Below are experts of layer 5 (counted from 0) of a mixture-of-experts language model. Rows are named router (the router's row for the expert), gate (a neuron's input weights, with its number), up (a neuron's input weights, with its number), down (a neuron's output weights, with its number) and show model dimensions 0-95. Each number is 50 + 12 x the weight over its row's rms, rounded and kept within 0 to 99.
Before each expert's rows: "comes before" lists some tokens at least twice as common just after its tokens as in all text; "gets" lists some tokens that make up at least twice as much of what it gets as of all text. This comes from a sample of Wikipedia text that the model never trained on. Tokens count by the router's weight.

# expert 0
comes before: " The", " He", " In", " It", " She", " This"
gets: ".", ").", "\".", ".\"", " .", "us"
router:35 48 55 37 55 62 47 44 53 48 41 64 39 51 48 51 56 60 67 27 47 29 49 70 48 54 44 45 60 38 71 68 39 52 39 29 53 56 52 48 41 60 35 35 47 39 55 63 45 40 50 74 32 38 47 46 39 38 32 37 34 39 39 39 52 38 40 57 49 71 35 62 64 26 43 57 47 46 50 64 53 42 48 59 55 50 61 33 41 47 65 60 51 72 41 28
gate3:38 47 64 56 44 63 64 59 42 39 42 41 55 61 56 61 24 47 51 49 53 31 77 17 58 26 46 53 64 53 34 40 49 57 53 66 45 31 39 57 40 64 53 48 51 48 47 68 42 31 38 54 44 36 64 54 39 48 45 52 42 30 71 39 48 61 45 55 31 30 68 73 54 55 50 51 41 61 69 59 51 45 54 63 52 32 55 43 48 66 35 35 47 65 52 52
up3:44 48 69 55 37 59 41 25 37 38 52 39 52 73 58 54 38 54 55 52 41 53 73 36 57 41 42 60 58 54 23 42 50 44 47 65 47 23 29 65 36 65 50 56 59 75 46 71 59 37 18 50 28 34 47 51 57 54 60 61 53 37 60 38 61 56 41 62 41 26 64 73 60 39 42 61 49 55 66 77 44 49 57 63 52 31 71 58 56 49 34 28 40 66 54 60
down3:59 62 47 62 62 49 70 31 53 45 73 53 36 58 60 68 55 50 32 38 51 48 61 23 58 61 50 60 60 39 70 57 42 55 57 53 25 51 41 47 62 31 64 43 42 48 61 66 48 66 55 44 50 71 35 57 43 61 53 40 49 53 42 37 66 68 58 70 49 37 60 44 66 51 43 59 31 60 62 29 56 38 51 40 54 38 67 40 34 76 36 25 45 56 58 36
gate4:49 18 45 41 29 51 54 65 27 60 45 39 33 61 63 64 58 65 82 33 61 50 55 30 33 68 56 39 50 42 22 28 51 49 43 54 36 50 60 51 50 58 52 70 50 46 59 53 60 45 56 60 60 52 39 48 46 33 72 54 53 30 32 42 43 56 49 27 42 53 53 35 41 45 61 40 47 45 48 59 56 49 28 74 31 63 42 65 59 52 44 47 73 32 74 46
up4:40 35 26 44 32 45 41 58 51 49 37 51 36 62 53 45 40 61 73 60 63 41 33 38 17 75 61 42 42 48 47 39 41 46 59 53 46 52 60 57 62 47 38 58 72 45 51 61 65 59 54 34 53 59 36 46 54 68 46 67 48 43 35 66 44 42 24 43 54 41 57 48 44 45 60 41 42 40 42 69 65 38 31 59 50 39 60 55 49 47 36 53 76 30 67 32
down4:81 18 53 39 43 34 51 81 33 59 44 58 44 80 71 44 43 40 63 29 62 60 42 80 47 51 51 43 59 54 64 38 40 56 38 55 58 46 27 33 55 41 65 52 47 66 53 49 53 68 55 60 50 37 74 91 41 42 25 44 63 46 59 48 37 61 44 53 41 48 63 60 49 73 58 34 48 51 53 54 38 40 44 52 62 41 55 61 71 31 47 57 44 59 57 35
gate5:46 53 57 47 45 58 38 38 53 58 32 72 38 33 47 52 53 47 50 58 58 61 54 21 32 57 63 40 75 56 49 63 39 49 48 44 46 49 50 41 44 61 43 67 60 70 45 57 67 55 48 66 47 56 49 22 46 53 34 70 48 45 44 59 47 36 55 56 42 48 48 56 38 51 59 55 67 24 46 36 44 39 62 46 44 37 35 74 52 25 52 50 37 42 35 55
up5:50 57 49 56 61 42 58 68 46 58 70 47 58 29 64 26 53 48 52 56 60 42 34 66 50 40 65 54 56 39 22 45 53 54 67 66 43 40 47 64 51 46 57 23 48 42 54 50 37 42 59 32 25 47 63 51 47 56 53 42 52 48 50 47 64 55 55 36 42 42 44 44 40 74 41 50 63 73 54 60 52 61 42 31 57 54 76 28 39 48 53 65 63 45 59 44
down5:37 54 58 46 38 64 24 38 53 42 47 54 34 55 45 42 48 38 51 47 43 16 45 71 38 50 44 61 48 48 41 67 48 32 47 42 73 60 60 65 40 57 36 53 57 53 55 62 49 47 47 51 68 59 50 60 56 49 52 66 54 33 35 53 42 64 57 32 38 55 56 61 64 47 41 31 29 61 74 51 68 49 35 59 48 52 65 54 55 37 50 42 62 64 58 52

# expert 4
comes before: " the", " ", " a", " his", " October", " March"
gets: " in", ":", " on", " In", " at", " from"
router:41 54 64 49 70 59 43 48 56 50 54 51 41 45 32 62 29 69 57 40 24 30 51 55 37 43 37 57 50 44 48 59 57 53 48 34 83 62 43 55 41 63 36 40 65 50 41 58 41 46 52 64 29 52 48 39 41 29 46 35 50 36 46 33 40 42 33 56 38 72 25 62 55 33 50 50 38 44 46 67 45 51 36 66 54 53 55 37 26 35 56 61 65 48 61 33
gate3:47 57 42 44 43 21 56 50 58 49 47 67 60 55 45 48 47 40 46 34 53 54 58 47 34 46 21 33 64 50 35 60 58 48 58 66 69 76 42 70 69 56 29 41 45 17 60 52 70 47 55 47 43 36 35 46 55 53 39 42 61 52 50 58 58 38 47 45 26 44 51 27 74 75 67 51 36 56 44 61 44 54 47 47 66 49 73 57 53 53 45 48 55 55 53 82
up3:59 52 57 61 22 38 79 43 60 28 28 37 53 66 63 48 64 36 54 45 46 49 53 39 35 46 51 39 36 52 53 58 69 42 36 42 48 46 66 55 58 51 32 64 62 32 50 57 69 42 43 52 42 44 44 36 67 57 54 49 38 42 51 52 44 56 40 40 39 41 45 69 52 76 62 41 57 64 56 57 53 50 41 43 44 50 51 38 42 92 39 68 52 62 39 39
down3:48 57 47 47 46 65 72 36 72 71 56 58 59 62 50 42 64 61 29 31 47 13 51 54 46 67 40 50 54 59 56 57 61 56 18 46 38 72 52 47 38 65 29 39 46 66 66 36 56 46 60 48 44 56 48 46 59 58 54 46 45 45 44 64 52 57 53 32 61 37 66 53 74 34 54 52 53 55 41 32 55 44 71 32 38 48 49 57 59 67 45 15 45 59 41 43
gate4:50 50 51 39 34 54 36 54 58 51 33 65 71 56 57 61 42 58 44 27 56 55 42 58 43 67 35 50 53 49 40 56 44 54 38 29 45 58 34 45 44 39 41 42 32 59 27 63 54 37 56 46 58 46 39 48 54 33 51 61 55 49 44 64 52 53 39 74 43 40 67 37 33 38 68 66 31 45 43 47 54 46 14 42 50 41 31 70 50 39 25 55 42 33 48 57
up4:77 52 33 62 51 50 42 33 48 38 64 58 43 37 50 57 32 32 50 38 52 47 57 37 70 53 64 28 61 52 37 55 63 32 37 47 66 40 68 42 68 44 47 77 54 41 52 33 46 38 57 54 42 50 42 54 65 45 50 38 40 71 48 35 44 12 46 40 60 52 53 60 43 67 47 51 44 65 44 54 45 51 58 53 67 66 60 53 47 53 63 49 88 51 48 55
down4:47 46 43 57 50 45 30 70 61 52 30 37 41 47 18 38 57 57 28 45 44 54 50 56 63 40 53 45 58 69 51 57 63 53 56 45 27 47 42 58 47 61 38 24 52 44 41 39 44 40 57 37 52 43 52 60 40 72 40 43 64 60 26 37 36 40 51 50 61 43 32 60 36 18 42 69 44 74 59 60 61 48 54 67 44 44 54 62 51 45 57 57 54 47 37 64
gate5:54 32 58 41 38 59 41 66 56 40 57 51 17 48 28 53 53 49 40 56 32 51 53 47 42 28 50 41 48 48 61 51 53 52 65 44 47 42 45 31 49 53 28 53 50 53 57 59 49 54 72 57 52 54 59 47 62 73 31 71 50 71 47 50 53 53 62 38 54 34 49 53 48 71 49 19 52 49 55 65 73 60 77 49 57 66 58 46 62 41 60 51 55 58 22 43
up5:32 64 38 33 38 52 52 58 52 75 57 54 67 31 58 46 43 34 47 61 39 63 60 50 76 47 53 49 46 71 33 59 50 23 52 42 49 62 57 71 42 35 43 38 69 53 63 44 54 48 47 26 58 45 43 53 47 31 53 50 49 56 56 64 60 49 58 53 43 42 61 37 67 63 60 44 52 46 68 53 36 40 64 58 50 43 41 48 39 36 46 55 41 39 52 56
down5:43 50 64 37 67 77 39 69 43 58 66 43 54 52 58 60 60 47 41 45 43 45 24 71 42 34 40 33 71 59 38 58 42 41 63 63 35 37 57 52 51 62 54 51 38 37 44 61 39 43 69 45 40 49 49 65 44 38 65 29 60 43 48 66 56 57 54 46 63 49 58 35 58 61 36 41 62 47 38 53 42 54 36 49 57 36 38 47 51 56 65 60 83 53 74 66

# expert 21
comes before: " ", " —", " +", " −", " .", " W"
gets: " |", " —;", " Kitt", " @"
router:43 34 53 55 53 66 51 44 61 52 46 55 33 47 50 45 49 68 61 40 29 32 31 56 58 29 40 62 62 46 57 70 34 53 44 35 48 61 46 73 68 67 52 42 56 29 53 54 44 40 43 64 39 60 43 46 39 39 39 26 45 29 41 45 43 44 51 38 45 69 44 50 49 33 45 61 48 41 40 64 43 53 43 35 59 47 53 36 48 46 38 57 52 63 69 39
gate7:35 57 53 52 42 44 76 51 44 46 28 43 60 61 47 44 48 64 42 49 58 39 27 41 56 27 36 46 41 71 56 17 48 64 45 69 47 53 54 49 40 67 43 50 62 24 44 40 52 58 49 56 57 66 52 49 41 47 49 62 79 36 45 52 40 46 50 63 48 47 53 44 62 44 68 65 45 48 50 43 55 38 59 46 50 61 69 55 43 37 25 72 43 40 45 37
up7:54 36 38 32 45 55 51 43 48 44 43 38 63 73 58 33 46 39 45 58 49 52 54 54 61 53 43 25 30 61 49 33 57 48 50 60 52 57 47 49 47 48 37 67 65 38 51 39 50 46 53 50 68 91 41 44 47 39 38 60 64 53 32 69 61 50 55 53 51 64 40 46 54 54 46 53 30 58 52 47 52 45 39 47 49 28 58 59 46 26 52 49 43 49 47 45
down7:68 43 61 66 61 63 48 42 48 37 41 57 42 69 24 59 50 42 60 58 53 42 37 59 56 69 39 62 44 55 29 44 51 66 35 59 79 53 44 41 58 33 69 68 58 35 40 33 52 42 56 58 43 41 58 44 52 45 45 61 30 52 38 46 45 47 60 61 71 31 41 56 41 67 65 59 37 59 56 34 49 39 65 34 62 59 37 52 58 37 38 36 58 30 51 37
gate8:23 32 46 63 42 46 54 44 85 66 49 61 50 32 31 46 48 43 53 55 30 49 52 57 59 65 38 51 72 58 26 34 63 43 43 50 29 62 48 57 41 60 57 43 42 74 53 40 55 46 42 54 37 61 54 41 38 49 43 62 57 61 52 60 47 34 31 38 30 59 48 51 61 38 54 44 58 49 52 60 55 33 41 63 51 55 49 51 65 32 45 67 45 43 46 54
up8:59 75 40 96 69 48 55 50 54 18 57 26 41 37 58 43 36 43 62 46 73 56 64 49 46 41 48 69 39 37 54 59 54 52 40 40 34 44 54 31 25 32 46 60 49 55 60 55 63 41 53 50 63 41 35 36 40 40 41 47 49 64 54 47 38 42 48 60 63 55 39 62 45 68 50 40 50 54 59 11 35 54 71 33 63 38 77 55 54 48 60 36 65 49 39 45
down8:49 88 52 48 91 56 69 74 45 51 40 79 51 34 59 64 39 34 63 56 41 37 43 53 50 46 64 73 70 49 50 47 51 49 49 74 37 29 61 31 35 64 71 55 65 35 56 59 50 45 38 57 57 51 46 34 47 54 50 46 57 58 40 42 42 37 62 60 41 40 46 35 52 39 53 28 49 80 42 60 41 66 38 70 47 66 64 45 55 28 57 45 50 67 41 56
gate9:70 22 86 48 45 38 36 69 40 42 70 47 36 43 53 71 50 38 50 33 45 48 59 24 53 46 52 37 40 42 49 43 49 46 45 37 52 43 68 44 36 46 51 47 59 50 43 57 47 59 54 60 50 43 54 56 32 58 56 53 59 44 45 65 55 63 42 57 53 42 55 50 32 44 57 53 55 43 63 32 44 69 50 43 63 45 50 32 40 72 67 36 52 44 49 37
up9:40 76 37 37 40 80 47 49 64 67 45 57 43 73 37 57 34 54 47 54 72 50 42 57 52 52 49 51 59 61 61 49 43 29 54 69 62 54 49 61 61 54 62 41 39 40 45 30 42 52 29 40 44 68 40 60 74 40 49 52 52 63 48 28 56 31 36 54 52 48 50 44 83 64 43 25 39 68 37 44 39 22 42 58 44 48 49 52 59 30 45 74 39 62 42 51
down9:51 70 52 41 27 55 46 46 52 28 69 76 43 24 64 50 47 57 38 42 31 59 54 46 36 40 44 69 57 52 47 51 41 46 42 51 54 60 60 57 39 44 52 56 53 62 39 75 63 57 28 64 52 42 49 52 58 55 47 47 34 55 54 57 63 34 64 60 57 81 46 35 65 43 39 31 63 49 64 39 69 34 61 69 29 51 55 45 59 56 50 61 38 46 38 55